config.toml
n_experts = 80
d_expert = 32
router_z_loss = 0.001
beta2 = 0.95
Below are experts of layer 4 (counted from 0) of a mixture-of-experts language model. Rows are named router (the router's row for the expert), gate (a neuron's input weights, with its number), up (a neuron's input weights, with its number) and show model dimensions 48-95. Each number is 128 + 32 x the weight over its row's rms, rounded and kept within 0 to 255. Numbers have three digits each.
After each expert's rows: "mostly gets" lists some tokens that are sent to it at least half of the time; "comes after" lists some tokens at least twice as common just before its tokens as in all text. This comes from a sample of Wikipedia text that the model never trained on. Tokens count by the router's weight.

# expert 62
router:108076110159124222125113128084164119138121182113144138181088172130141116155096176143144172092158158134129136164110122129156169097122134115164156
gate0:165111151144120096146113105119111050151082123081129126105148107126066097112155128172118126134118103111095131115163154120125137138156141090103086
up0:090185101074165113071094151114163179117134138195122154133075147117141135124108117070121110124115157129169119153105102150124116143043091154162123
gate1:186106163144138131114099137171075137113163104104163156102154113187167149144095163111133096124113119147171133116090160112162161117191149178099143
up1:150114190158129128141078139151083148086133126082214136173161116160126171150110183111145140093132150137164139135106106123131125093155160173126126
gate2:084127109159129100108132142120205117194107137134153105100142086176129129133151131122203109086174168111170165138172146116151089112094130155172133
up2:085146120184146090102134136094189112177105129124149108100127089200126115159159119126207104099174189105159160128173134123132109112101159147170116
gate3:133206097127182127148111109091092117155139176105156173152140084110090158127106113131142148104171087050125169109093165134143179081131108066154166
up3:139055150120073142133152149156171132122114095156113084120130183144161092144146149118115104172090147195129111137178103124107080169125137204114109
gate4:100172137119134194118091022122115190091129127133080121131119079132116135159123156097129108106168108119112164091109096141152163114166180154147085
up4:171203129072138203124114120071125173150125129132105125117151134162116131089120124087122088139074099107108116097155094153157096128154171141139105
mostly gets: " New", " Inc", " Inter", " Matt", " Men", " Trans"
comes after: " |", " the", ":", " of", ",", "|"

# expert 60
router:117132125130103145132157140113163092145064156097081129114075138121194098175111125045141143097149146147087097122106116124160146097122140090153228
gate0:184184143163114188081106125144154169145076156113129113177165167139141080188146076102138151122104114187092141143184156154092119108134112098109131
up0:191153153172102089139147146178139118068069154087084126114069107134152081134145085126146155155112101179119090142169119158116116126128081052135136
gate1:147124060136156184111133098157093201075132104161093108143114108102186123100118138120135099128132166167121182098111143069154120124124122084087101
up1:106116180130114065153140145125158082153133157092164143131140127143042130142135143133137160114129116073122068134139121193108129150138127160136152
gate2:118174158160126185104064131120109120125162065145110126132104162137159123088148153080190120101173146148110178142102111063123158160127131121122161
up2:120157155149123190105067141127110102129153055136120127155115143130166142088142140100175112087155150138106184155101128082128159141137140137108168
gate3:185150180154109062122082105151127109150130079132095127149147161193085144088088122098100150143090129122104130178104094169098098089212131109132132
up3:187126134121134098115087108140100116139150086139093119167192172182087126073096125100083136159106157146135155194087123154095138111189153134101174
gate4:120127198139103108124095118064159131095118078137193117118104161076105062161129130103156172045120131114130144146050154099106149113130126152113159
up4:104120165156159094149128121103120101090169102154165117087114188127112088209114122067169137066127168120103148091065165051150154133127144133094127
mostly gets: " has", " was", " been", " would", " not", " became"
comes after: " was", " is", " he", "s", " it", " were"

# expert 24
router:063113133141097165100122143144160136162120157091158165121065193134141122176184155147131161093177147163121126177134083130151146134120125107151136
gate0:113179095109137102025107127159134127112078174187064165129145101160114136170089170140152128165110119151144162101167088084122129164099111154104127
up0:117158108117122114038102142158128144139062170180096192130148112159094150160095155147147106169125121147141157117152077103115107159110115155107103
gate1:133094131179064153104121181117157168181136166094181138132129124157089145075167156186134161119123144140110144146158090129174114135083093103141113
up1:132081135182080148102126186115147157198125174111202139114134134153086129088163152168122170110134150132113151149138080146170115125094088107144103
gate2:142057130137072089091155156156100130110115084142091125128108166056085170098194137177096167190153162122079109090149094110083135115167179169102144
up2:155057136137065083103153148144109123111134096138103133133102170072107166092174138189102185204167138129091109085166102120104153118170177182096151
gate3:141136079134159144131107105185131087070126147154073120103189134123145107197119127109115148071151106199114118177117136119083145117093139152099107
up3:124108161125091134123140134066131150175133092117145142180058109120101155065132108147139110170094168044127126083128138131170113141185113108133163
gate4:133133180103140105098140104131092180071120107120091130143125107125092163114165166158128123035060162121136173055108084093131095109167124133118047
up4:118113178078107103086133093153112173103130120125083115086159125165085168120141205171109119042064145136114160060095073132129094088172138121118057
mostly gets: " Hu", " San", " Sa", " Al", " Sch", " Tu"
comes after: ",", ":", " of", "a", " and", " by"

# expert 1
router:106084023087101121158138126149174121164130161096135140159106150101151106175115125062112155149139133158102065168109107068162148121144167142166170
gate0:162116195149148112127113142133152173195131129158106149055166179154157094107094121194127070094162100131092177138139061135133073127189110163105123
up0:193110197074140088116085154090107139140163140198078106107166140111110141099100137094051104129114101136097127105065142156142083149119119103167180
gate1:162166138196131170100123110126059152102168161122111127085148108095150121071106186117100171176153135115182071113124099160126165135130078099131133
up1:113097132068102098154152125166167096153055097124149144165109150149125144181149065148142086075092114135096166158143140089150081126118147156135130
gate2:046129139126114092155153147152050130114117142161094106160157109156103112115161101064125151137144130117087112130126143161075165125103122125118192
up2:111129146173127133092098143078076095100096106074080135150172150172147104117173141063129106183117167122137101140174167114111169166091180111046156
gate3:170177151116132104070155198162120125141170153159131129173146152086131196096143139131132101108132147167076137140118059077109086155174136145099141
up3:159163137124138116071147201177132126140181150139120126179134160077136194105122148134119116125117155160086123157135082100115092147183102166102150
gate4:127091114083139116104181174113119137121110137103138127127106197124074170164060099129136111100140188102122128165068131112109167125159170174045102
up4:096092123072122113110186178102127149121058115101159125103096192132104189153079079121149134104127177136118117162080121113123173099152167202046085
mostly gets: " the", "The", " their", " his", " its", " an"
comes after: " of", " in", "'", " for", " to", " as"

# expert 76
router:119090130154094136167119156094199095135083161100117151134117137103163081156121210128099128131154169168130141098116112080147150104166127066204152
gate0:173102180117181125140169114127099097106108132171128172141146137101171085090135142120050150098132117133092158138160161039092164115159160185162111
up0:165119162111173122143192066114109107081104130170130192128122124103175075126149152132074118106124123127098151126159136023095161099167145185159099
gate1:067158154113161079166091131091135110126082123176143123096080156181128104180171124181184117120162105160131140115197132079144164119080074091110187
up1:118126180108207143129155071138123140101123127125152170129112147072120093130191089155107104124152143150132120108140102130083157119167153085217145
gate2:081174074107134175108089074133140159109101105136138122148116109149071144150096094107128129033163126137153152094144110153075149145130157120155087
up2:076169077124142165097078062133140160105104102141145135139113105166078132157084094117130137054158129129162158095143106140063133149128165126138109
gate3:132088190091168157095079088120131123123165167075169105167160141140132143174140147073109142125150134110123158133122134164236073081152085151129149
up3:143152076151067096138173160143138142137082092173085140101103110119135108089120121191148123139113123125142119118165133115039168170096209100143097
gate4:123154135098165128114128148114078148098108118174089095165120094111083153083143106142151179114113194134096127154183122141116146107162106150179117
up4:151096123154084123134144130136195112152151148082160157090135152141172101171112149110110066147138061120157132104073136124146111161077155112109149
mostly gets: " H", " W", " M", " D", " P", " N"
comes after: " |", " (", ";", " \"", "|", ":"

# expert 55
router:095137131149075147160146164117131106159140178114120147160092141106150136133117135123072163115158130142117100132056103080191133084159190096185170
gate0:094146138051125114140159158049084083147126174112148149182121151075062106075155109137129120114083144122141064148105164134116091161127173152163133
up0:147123107190123134122097095215189163117135077150097126082137107175202151190102140113110124145179111121107182120156077127133142109123078109121115
gate1:120101113201084122130080132111104107116127142101148148082100153144207146149127138122115110089151202111106097126085114145088185094089163088129079
up1:182111098152194083147126073141171137185094173145166092110105110150150096199107137144137111079120118135185122198102128123129120121123170126140076
gate2:097094151130126100094085050107113119160151189129153075123172092117139138137118126142049110129164116071016099129119072147111165096079111112165146
up2:165154110118139156162173200141135129085119069118096183135096152127110108125122129106197148111105140181231153142135185111134097180146165143101120
gate3:141114052153129153181193167132091218102151130053160164102102119148150177094109073103099110123139081149148105159125133122148096128188102111109096
up3:106118044177121153158201196125116190127128108097139158092086127136142178084129085100084122139145111157142125162123138110135135141157094131113098
gate4:059114138094139136163153112175133130168155100110161077107101080136115081133138152151105145138115144106160137062149142154120118153164124177133123
up4:047114122099142130163158118169135131157157120104129086114089077137130102142123149157084157165137152119150157085148133143126102163136145167138091
mostly gets: ";", " |", " ;", "°", " ·", " and"
comes after: "  ", ")", " 0", " —", "0", "%"

# expert 63
router:115072122143121170185086165101192128098095120083133141155100146103152108152114204113141129112179157189137118121087108056133132126171136067196143
gate0:176116136102077174102107122146069126085095098064127120143129181149081196157088178110113110119121148153130133134122089104110138040096123092139128
up0:033154109149176080170152122105164111179150160170138153129136077113165065109162085136140145137123115133114153132138156143140106198174134170113099
gate1:166181112123105088114119102144149183130059143164110132146090096143134159079082127160146141124115101076105103175150141187181162128200102125119163
up1:095077136137150171146128156106118096138179130086137124100175144109134114175170133086088118137148169176144159092118100089075097127058139135163100
gate2:135134117130118174150130153161093130111159116100111138111159134074086177129119163096143085116106140163126188106142120091104148153158147096138136
up2:135085068139090215135113126125116141078171086157157143158110135112082165143085197135115101085113156163141125120151112143115097098178147163125149
gate3:106054108120149166139108154143185185084158152107142097170107198191184150142129140124171163105168090185147179162114099090106143138146087152085107
up3:127190178130095112112177099134037088125103102116115169083169101073095143138082117149063083124080180071095100123132157158158138109105167163147126
gate4:082087125146172140153099166155185103141168106148161127134154082096129091104134131028133104092132169126127188109085076128131080113154121102131082
up4:086098125149173131158102157145178109142163103134139128138156074086146084089152138016148101110137171126133182111086075123118082134130117099124071
mostly gets: " D", " H", " E", " B", " S", " N"
comes after: " (", "-", "\n\n", " \"", "/", "{"

# expert 15
router:121128112146112162170129120115119108150093171130106143133094144118160129159133125097072163083143173152106087103081122091199133122165233099190138
gate0:143102077099111171101105146135156070124135194143157118127149178133186179109152142087114124112107150122103176144121194095193158091128180207065156
up0:137167149167145094152171102116118194163097081113083130141125102133082083157129104179125140152137088160125102128124070161079108148137083033189116
gate1:099165154133182145107114117150080158139131107113102095147133167090136177159114138118162169081126115097128148117122196124124156133126101170147147
up1:168099106120065106138151145111180104116116142143139147113133097170124071126140104130088098185129139173111114150135086126139107114125168075123110
gate2:133111123075152127180109075097172131154101178096082124094120155206189157131138086125132149140190143133173156089155154109137110172089142123139152
up2:137154166167101119095140195164101116090150083175179147159135126042058084122129151117145117118075121125080105147093129137128142078175122137133113
gate3:138193150182181136095187156123041167188125115150100130123103106156118129155147160115073168108207126190148141141137129073113188150132168138070166
up3:110080103081073106157057106152226113075137164092146125130155134122153132116092111140179079125066127066095091106125127172146099096124061124174091
gate4:147196117103138089120144137150134089165078107119195140089072122146071125153098099088103157166087162112092142163125114158156107143145138143121127
up4:100198131052127098139147166153113119159120120121168159083067143154093118148121097115110162146092121138087123144130112172109128138160126114111130
mostly gets: " |", "  ", "\n     ", "\n   ", ";", "|"
comes after: "  ", " |", " 0", "|", ")", " 1"

# expert 23
router:073098122144099186103131130155149132159126182121161177138055151140133118167132153139138177096171140163116130189136085125159144097124130117153138
gate0:096132167139124133083153133092110164113115178148116120153114085193094091118122111099106098156092126183162030161148087099111129079153176107047115
up0:141136079114136135157096116168137122159112075070154153090141170062177186135145140150131150099150132055088213101091141152141144160140079172206154
gate1:106122148068115131174138093144197112146132123135084173085146073118123119103097143179136153134119139100127123114183090119136137120100156172148142
up1:099148051193132123078113101125088135122125152125120115149151135137137147160165146078127079123097135147128103157059171136085144135147112103064097
gate2:118187149111170140121121084173116173069130120118082116139108123192055075147144122145167164134128137139107097154150120111153163160154195155129140
up2:060157151160177152154121099164157105077106131185107141158103129144072146112144167095092128089106134157057148128085132099065128158106189125113144
gate3:085148069130098143137098139125153132123096169111084131156119129117177134117131151174111161095084137101117117161077109100166132116207111063178122
up3:112153149144107165182176133073091115145158098134162105168136146137097108091100126099109075164200102157155189145159162111111101134131106150149158
gate4:185129120109181096065133101167153151072093106161144167133090165149197153162120104102124189088101123143129170179138139116129119108171070153100136
up4:060140098139080140208114148078103096193177142106106119096183093094067141103112171148126063162146136098124063083118112147124146142084154120128131
mostly gets: " Sch", " San", " Al", " Pan", " Ku", " Sam"
comes after: " |", ",", ":", " the", " of", "-"

# expert 6
router:111088059142078142155140157101128100158127117054128156136125109101126056119109135090092135113123112181135095131078125129123162117215146005169132
gate0:109087148143100102162171125108150138111129114114131111102165068193160126101168151148091205143110123121109141091133180163102175166078179068202101
up0:145163110116135155089100139171106117141137118116124140143092187069111124163078106100156069104150132132137105153153055084151082075180071201062160
gate1:103101102125153095097118135164083110099143163123149144132094075149202088113112185139086123127054067177163080149113171078112142145117150056166143
up1:103102105116149092092119129170085110088155170142144133148082074140194089111132190149098131120054066175164086142115173086107132142122143062175150
gate2:127100179149136089147156183118070118140076100104102118174114107124109106128176095102127065134109092155130123128136108112124146047104081056131219
up2:155155059090098172090093119149169167113180127119153119100152129138098138132110178177211155130170170101162106123152130136150101184182191139127061
gate3:179094106139129146097104149094063122164098130143124144188116173173116155151130113143044129130155151123113131129050191102109154141150104158118147
up3:167098108142113139086114123107076132154098115151124135191111162182113151170116107149065131137153142120116123141045206110125170151155101171095147
gate4:103110142092147093177193107102071159130141064130127182068111147121120024114165143152118119142165092113109169123108171148150109083096160103138125
up4:132123108199126164106070146161161078148119177139126087196164135111114199141103112129166155092073110148158114104147099115116144194181087134120153
mostly gets: "°", "′", " km", "″", " ft", " Coordinates"
comes after: ".", "-", "\n", " 1", " 3", "0"

# expert 79
router:094126120154166124128127117104123111141085170130075143126142133126140099145106170098123136070184171137127112123105079098138183112127156068131154
gate0:143119127155099130129158157127069076101176106183154146124105071139161070113083152115145118061088154125107119132123081125070102099143165055081081
up0:109130129105153141134099096108176175167080145086105102138151192121086181134175095130112142176168104121157136135131166137182161158120082189166186
gate1:108165145137169046144145145142124090134167146114090197094106110162121135072133109113093142148114125167118146172151219116113171065168122146103159
up1:115169139145161057148141146121122094138158145112092201094114102157117137062130109100088137143112112170106146173151222104094178063163128144098157
gate2:141152121134155083125105099112111109082118125105132152067182096085158127087137110041156148158121102129134178118140120149168138093136158104159133
up2:135112147127107183148122182152137159192156134138113095155111139182074138182101108196071057125121142099124092130107136091092144167096137128119146
gate3:122084116110183134097158082178106117127120131078089145121143123125118144115144160109188192115147158075032096116121113151156162165112097094037129
up3:108088110098175132099144091190098120128130144088096141110139113118132133117151160105174188107158159064031110120131110160149169158131090109029138
gate4:149106154149106137166154129150066143138109091102123120111170135135124122109119195169160103108182118097060120122146090081180156129136139128069076
up4:161103166135120150173161142167069144128115066101095093154172146122110106096114208146151115118167118106092145125131107089175141143148146116066094
mostly gets: " comp", "equ", " sur", " repe", "Personal", "omp"
comes after: "-", "|", " (", " a", " un", " an"

# expert 75
router:119085102078105157163127164139161129139095158087111135157124156103123124151151159115120145144151147136089143128096113135119116083131159116201168
gate0:126154127112137107085170103139071143075113109115129148128123151098187147130106128113112126089101130108127201085109123091134080164142146108135115
up0:107096125139121161183085144132181086172145162124130097134139115137070123130142109148143107155144101165175072150166116135130174102101125136112140
gate1:115126142079139169188125057139135131118191108052099173194152135158197121088075076125090121079107140116114138104174152141087151136170096179185077
up1:119131147078155168201116066155136134117187096039089173201158138153184127094090089116094123077116138142120118100174164128086158127186090177187082
gate2:082147084142152189072110154110205139120107154107102129159127154087190105080098100128142141162177118166146103164074126111130158134144191113139177
up2:097123097113178116138118136113187135113163068078124146196172121109150098153109100120138108163167135183105094136117120175158089133157151143115132
gate3:168121080073140129170093184049129151119091133163113112107135115100128135178179188123117137130114072095141104114083162104128068046145102151113131
up3:167097126119149129164142119131166097079085117142108120172131121095061081142124136131069129190089124097066159196108099114124089107158142137163118
gate4:113162135138078121135181162150154110118152053131126113108146128172134188149080159116121117135111151118117106104178112151161092120111176121146158
up4:113148130126077139153185177143156117109130062141115108097140107158130180171101170122101105142122156119117118097178110154146077108110170119144152
mostly gets: ")", " 2016", " 2021", " 2008", " 2022", " 2024"
comes after: ",", " in", " |", " the", "19", "–"

# expert 65
router:106123128146089154162150134128157096148095166131117171160094143124146117157121125092091152096157145152117069126066126125228124101153214105192158
gate0:151091106158127128116174160119124094128107210144149115168087160126139110142100083131081129055097132093140148138144163068099112091094158189109168
up0:118148127096120123135103114131147151147145074124122123081162147103093157127136177127173135199171113158126087130108089201166132142158094073146097
gate1:143083132108146059121131112109138112132113080104162119153098158153184177119150121097177140086111083106121082174128161174196150165134096128151136
up1:157094144098153073136132094102112114129107071121173138162132144164191159134135101094179120086124103118118097193110158172187150143132090119154107
gate2:101091091111102161117062135152126122125158167089081129169099124076190116151117126087116167086094146199093134102145130105147108128142140083154130
up2:207135093175179144129148104150125118175124201133173145124135150102094119144203072157150125124100124112143159098199109119145116127145166137123108
gate3:116169156123137146150039170137083142167129099151145136088116134128137153097111099118181125098131110127130122090087151100089186093125081132028097
up3:118128055145127114116102108101093091121139166112106087162139105139153144169172104172081117128074120064092111172153148143100125154188170115170170
gate4:141101113078127138157141080130120159115108135054104125148136078121107112149148077087166170146139162185087133119098172141087135195115180145141066
up4:115162129154107120103100194129119103134139121197151139103093177132157155111116178172099106101118104071143107131152077121167102068150084117097174
mostly gets: " |", "  ", ";", " 0", "°", " ;"
comes after: "  ", " |", " 0", ")", " 1", " 2"

# expert 10
router:050068109126105158134108146113151126167141148116033142154103169108165142148119181085064155077149143148104061159084119080171132128141163119135149
gate0:111095172119150228163119145169132132090166114136124125177096139086148120100177113106092182116157109105090104178092175114168164095075159194073118
up0:144168090131099005106131108082124109169083137113151152106171105151096127144081140145130069178095147164163147088157097124111093162171125061181134
gate1:096155184063124091107144126155134155168103145107147107135100133110122143171154129116125150123137142096122046126122134164086084089174131157111153
up1:160112064174147161149111114083132109091153113167130155121162138142147121092095125140136108141121125167111202136149129079146153149074118108142106
gate2:086104172113133175106114158126078150119150130140191102194158140110140099168171138135108066100128131113082176147139120108166098115154136123131134
up2:180139101139103091131145115097153102142100144115072169064113103149111150089085130119134171152120143135199072122100148126093164139133152114134104
gate3:105059161113135091138108094073156167165142163096097131199128131108101138124083111147101138103133119112161068180209126096121207129128118152083115
up3:225156162124145188111153168099129115104086111111081101130121190082125140124181125129196142132096124181125153143102141150215093158075153165120115
gate4:123042112121184145129121117149125162102111098120131122087111120121167197160176165079181167115084088178097138072148125094165095153106100144142122
up4:119050129119187134146163110149121147097120110128131109115097119119165185159154134079138173127104093156070151103150117090171081168107084163125135
mostly gets: " and", " which", " who", " where", " when", " but"
comes after: ",", "s", ")", "\"", " However", "on"

# expert 28
router:135068064149045160169165179124138122140092159115125164162123142103153086132099124116119140104159153149136099177080103102166173115167189092222122
gate0:172071117136090184128071117153118171173142132156147092140135102185143090124067149075135129197182198148107147134103145162124133114120118166059123
up0:139117119112104176099094071141172146165058105114175115215154144154078119139095108108163155154121139105135154189140159127172121155138131113112149
gate1:138148081146109134123105104142155083170106158133138085174154169055134100135133136182122103195139053097189105079118130172211128144121156088132105
up1:132140063148120142137109112148159063158103140133139104172150170067129099131138142187114099179130056076202114091124124172195129147124158104144114
gate2:137181092176129162145113098115051074114150162134145101136127178119097141150182110153085193112115105103093144122186101091115074149117125173175114
up2:082132098067154083117108079137158137166157150124066092134078119103119141161101178189127125128115093101151162168113137085120083178072071128104092
gate3:135127086128075145116130162167145146123118171120178126186130098113157106182053157096158148116102135106143109055135115097135129149179118168102126
up3:139125079130068133133131179167121139132133177137176128170117090107166103195081160101152145118114134113138131024139122090125130157153115161098118
gate4:199110109154148172113085161083138115137118129116110116134124147105094167103186143135112117161097158140163113070143135105180128220116202108135084
up4:064149150107115081137171097164111134108141115134132142113133113154163107158072111127137150103162103120098133189122115153067116022138049140117169
mostly gets: "%", "′", "000", "″", "°", " km"
comes after: ".", "0", "–", "5", "2", "4"

# expert 39
router:092077029126139122164152137138127113161115169103122164135107186050182088153116149087109139099153128139103109143105133111172148120196159108135125
gate0:119135141112127001166158142142191170107096133125128177142106140063094141158054121129129121123098167112124163123064158126120106159146125140073138
up0:097132090121106016193137134119181159114127117124116174107095120082147130156024092099141112131120175132099145119071106094125090140115121162115121
gate1:109133121132134153055093140176130074139167137132160160182166136095134069083075149103111161118140127104132085109156198122159158126138094101098077
up1:118139123144142150047087137168136055139159148135150158185161134091138058070092136104112147122145125114124091102151196117148151133132084104097064
gate2:138107124130143080111186113122144128138137154121120157104140108126120143130150192186122085203129146168130125043120152160106102136137118133111188
up2:118077100180132114115151116177153196171114111187096112117097131068162161147091107136101113194175123065104132119135153108101128145200180112108133
gate3:150154093128146170071110105074120122131103137164159128108114122112148083153114140164125060122148056095134148124110076141129133171149194113138047
up3:129113163128113080175153139175097142115155117097076140132151157157122221106162091091114202139098203140127098124156171118081154106110104133111204
gate4:098082130170141144121094156125105159130166160133111121070106141101166136182094167101147158106171124166099149091111137102092118176130150148048121
up4:110215147148134082134155099166139107083112112193161098053133108095125138129115118128096119120087196179110109140146082084168144156118117110157170
mostly gets: " more", " many", " some", " several", " any", " these"
comes after: " of", " in", " for", " with", " to", " a"

# expert 54
router:090107118112131131154161155088141105146054164095091145166090136113193111187099166106103173104129148169115100113128072076129170109170141108131233
gate0:118078110113124125143101073155119064114108071148121119149125095080105123165104145180126153142072089179120115087170129182184125066160087139141104
up0:128174147129144121105143183108135200141148188110144141101119160169148121085148111071128101137177162076156144167108110062088135181103181117120157
gate1:144149151091134059152140132170156099198115089099141103122132122036151122096136151100130137076095135070122129119124110068057126110093122094094116
up1:110110099156085185098108121073113147088117176163092155158117130213117129181139105140119104166166138164138126136134139198198133155164139146155150
gate2:102103121148170091145142176184194105107071150100169122141065112160094113100133115143116118104110131107166183124104062140115105105167090110101125
up2:102108129139167095150139169171199110110063138098168129149054101141096114108139106142107119102109126109164199122117046139138094118172089112087135
gate3:131129120127145123169117176053124149062088166140107082123120174101153142157120142100112155095144119141104151122124049114090182096158069138044170
up3:117104153126095128103152066199159121157154121163110161135117089142125134090127135158145107129128156079144121134144193094165106154105171115188097
gate4:114099158077186074149141105089146149149124162112120163104156118060114102101067176084102142116101130162189125104141092107137196106162106113108114
up4:130169101175070167101111145168114112101131091144126101153098128185146168144186079181143120135151133094061127151120170140125059152101147133145116
mostly gets: " be", "See", "year", " ext", " not", " establish"
comes after: " (", "-", " to", " \"", " was", " un"

# expert 17
router:087128050103120138153147136142163098132116142111112143153073165099199114172123137058115158115141147177097043178118105066152136104136168137166158
gate0:138185132126139113142127115064140145134127141113130121103144142108183134099165145114134149160137078178112157069154054100122131082159174114123099
up0:108091104118129134155128175072142120165136114146140073075153220120130127115129042114105139147135135195120081105124109074091107139121060130151107
gate1:064152117135145143153104095125118142112109133068086169164092149126148153155103116073082142160100134144094178135152074078122068159169054163101137
up1:097160112136159134184078114109128137123070097050145143153074183127109156133108117140125145141087148116126160133144051124145069160179083190153132
gate2:156148110143151122110115060122206140153100146158157119165108188076106140133081130104096127082134182156193158104096191142122184140107120181135169
up2:150133106134122137095124047121199142144114137154150129152094161077091140148070091093088126126136167151179157108105192128115195134097116179128165
gate3:098112121154140153127166193127104097154084168122140170136128142090167105134137140139114154112163132153080144120075148129150157098142207139149079
up3:172155126050122152143131078057193129111153080135066141091160117185152085090120120081131128084109117066140167092167159094081100145156129106088120
gate4:179143099141127155121166106174162123102120176172126129121069107105187168117150134109146128085132081148074089144119112117119123109163110141132115
up4:159126119147142142122189094176161114097125167149136116144074108092187168116169107098133146072147102152082093129130129107122124096207119158117129
mostly gets: " the", " his", " their", " this", " its", " an"
comes after: ".", " of", "\n\n", " in", "'", " to"

# expert 37
router:041084119156092145144122164124150125190132143109062135143088162109140127145123157101070135091152170141113063156100117092163145126145179111148171
gate0:147145133099138056129151117042129156161138109112171062108132115095137107147128101119094084091123119086142028138136141213069152079143175059137155
up0:066099149141125181101105161186133076150097106142129184151107142147132147156099130139115159170157169176105211128139091060158102152121117199121113
gate1:075122134079117136143110070114138136160148097173101112171112136093160131123136122142069052106124143134113071178095138134179148086131146220141134
up1:181143114186141117102149161176117098096078142070170159097159128158099154140121114123147151160155100134165212097169135110096136150136104051119101
gate2:135083204126108131171103147167087163104175112114083103141132081111164169117141109074188085114165104110119113152143117142083164153129158080137125
up2:155102202139125128154105138156093153088154110118094117125145085139163172136137094060185097129194106105108125165167125168102155150108164090144135
gate3:071084138141146099168167131145144145205128158180145118144072096141121132119103147095018123108129123119132154164147115102146161112095064170067140
up3:079104133155167110158164127147149156195125149162154133145081099146125134111076133091023122115121114101120162167155118099145155099086059184082137
gate4:146110091147204110112169120137124135144156132116155126151154128091086119102071140131119114187086119131157137093133063138101150092152153107117144
up4:130158128119072155121081143112130116091103104134079132121111130158150119125123125103129135064164126116113112131142198100151119178101109116121127
mostly gets: " and", " or", " but", " &", ",", " who"
comes after: ",", "s", ")", "\"", "e", "er"

# expert 32
router:098115126123116131167152122122195089128101130115114133153099143110177036127175202101139168113129178142109131148106097065133140140141137086139128
gate0:096161142105126160105128132118239093107182092090156149133126082131100138093120121113118129077107093127105113151130163099092117124144178119062139
up0:151103127118127091180128092133050144131102168150126104119138196152164118148136126147153155182164152122164129096122080142178146125108079114193132
gate1:145106110084133147095102132092144106111138132151117049162103081169081122134125171176158084155136189112065171118087093115143090115133089114140141
up1:104139115066162148100093115102177130095120132166120124126082100142106081101138155148139136129123170094093137143133108101152063108165100102138161
gate2:130125145149058102095177087112186110129137075150115154103090171104158111115132111146126176156092116144103167068138111134189133135165136112106118
up2:122096134165060102115192080118182099102156086144118154110084152100150108117113109159140185168101111149108176062128120125166115128160129112105122
gate3:121127120080128113083064092131112137144133151121130154140113116173131084099110148071143132147082123187087190138185111133129098152140099154148177
up3:120164121129115091184201128097173160114123106116097125068143163139144139114171123115119119138147092112154038109120148110155156096116138112095108
gate4:109084126124140105168107114152155160093129118119127144117096102128073086107166153122182175090110163110109143152145125092073134144182132124099114
up4:165169121123119149075130149084102104144142137125112112118161134133166165143071092143108093189155089171164108110117133146167124123077142151165123
mostly gets: "Ch", "Al", "Sh", "Th", "St", "Br"
comes after: " \"", "\n\n", "-", " (", "=", "/"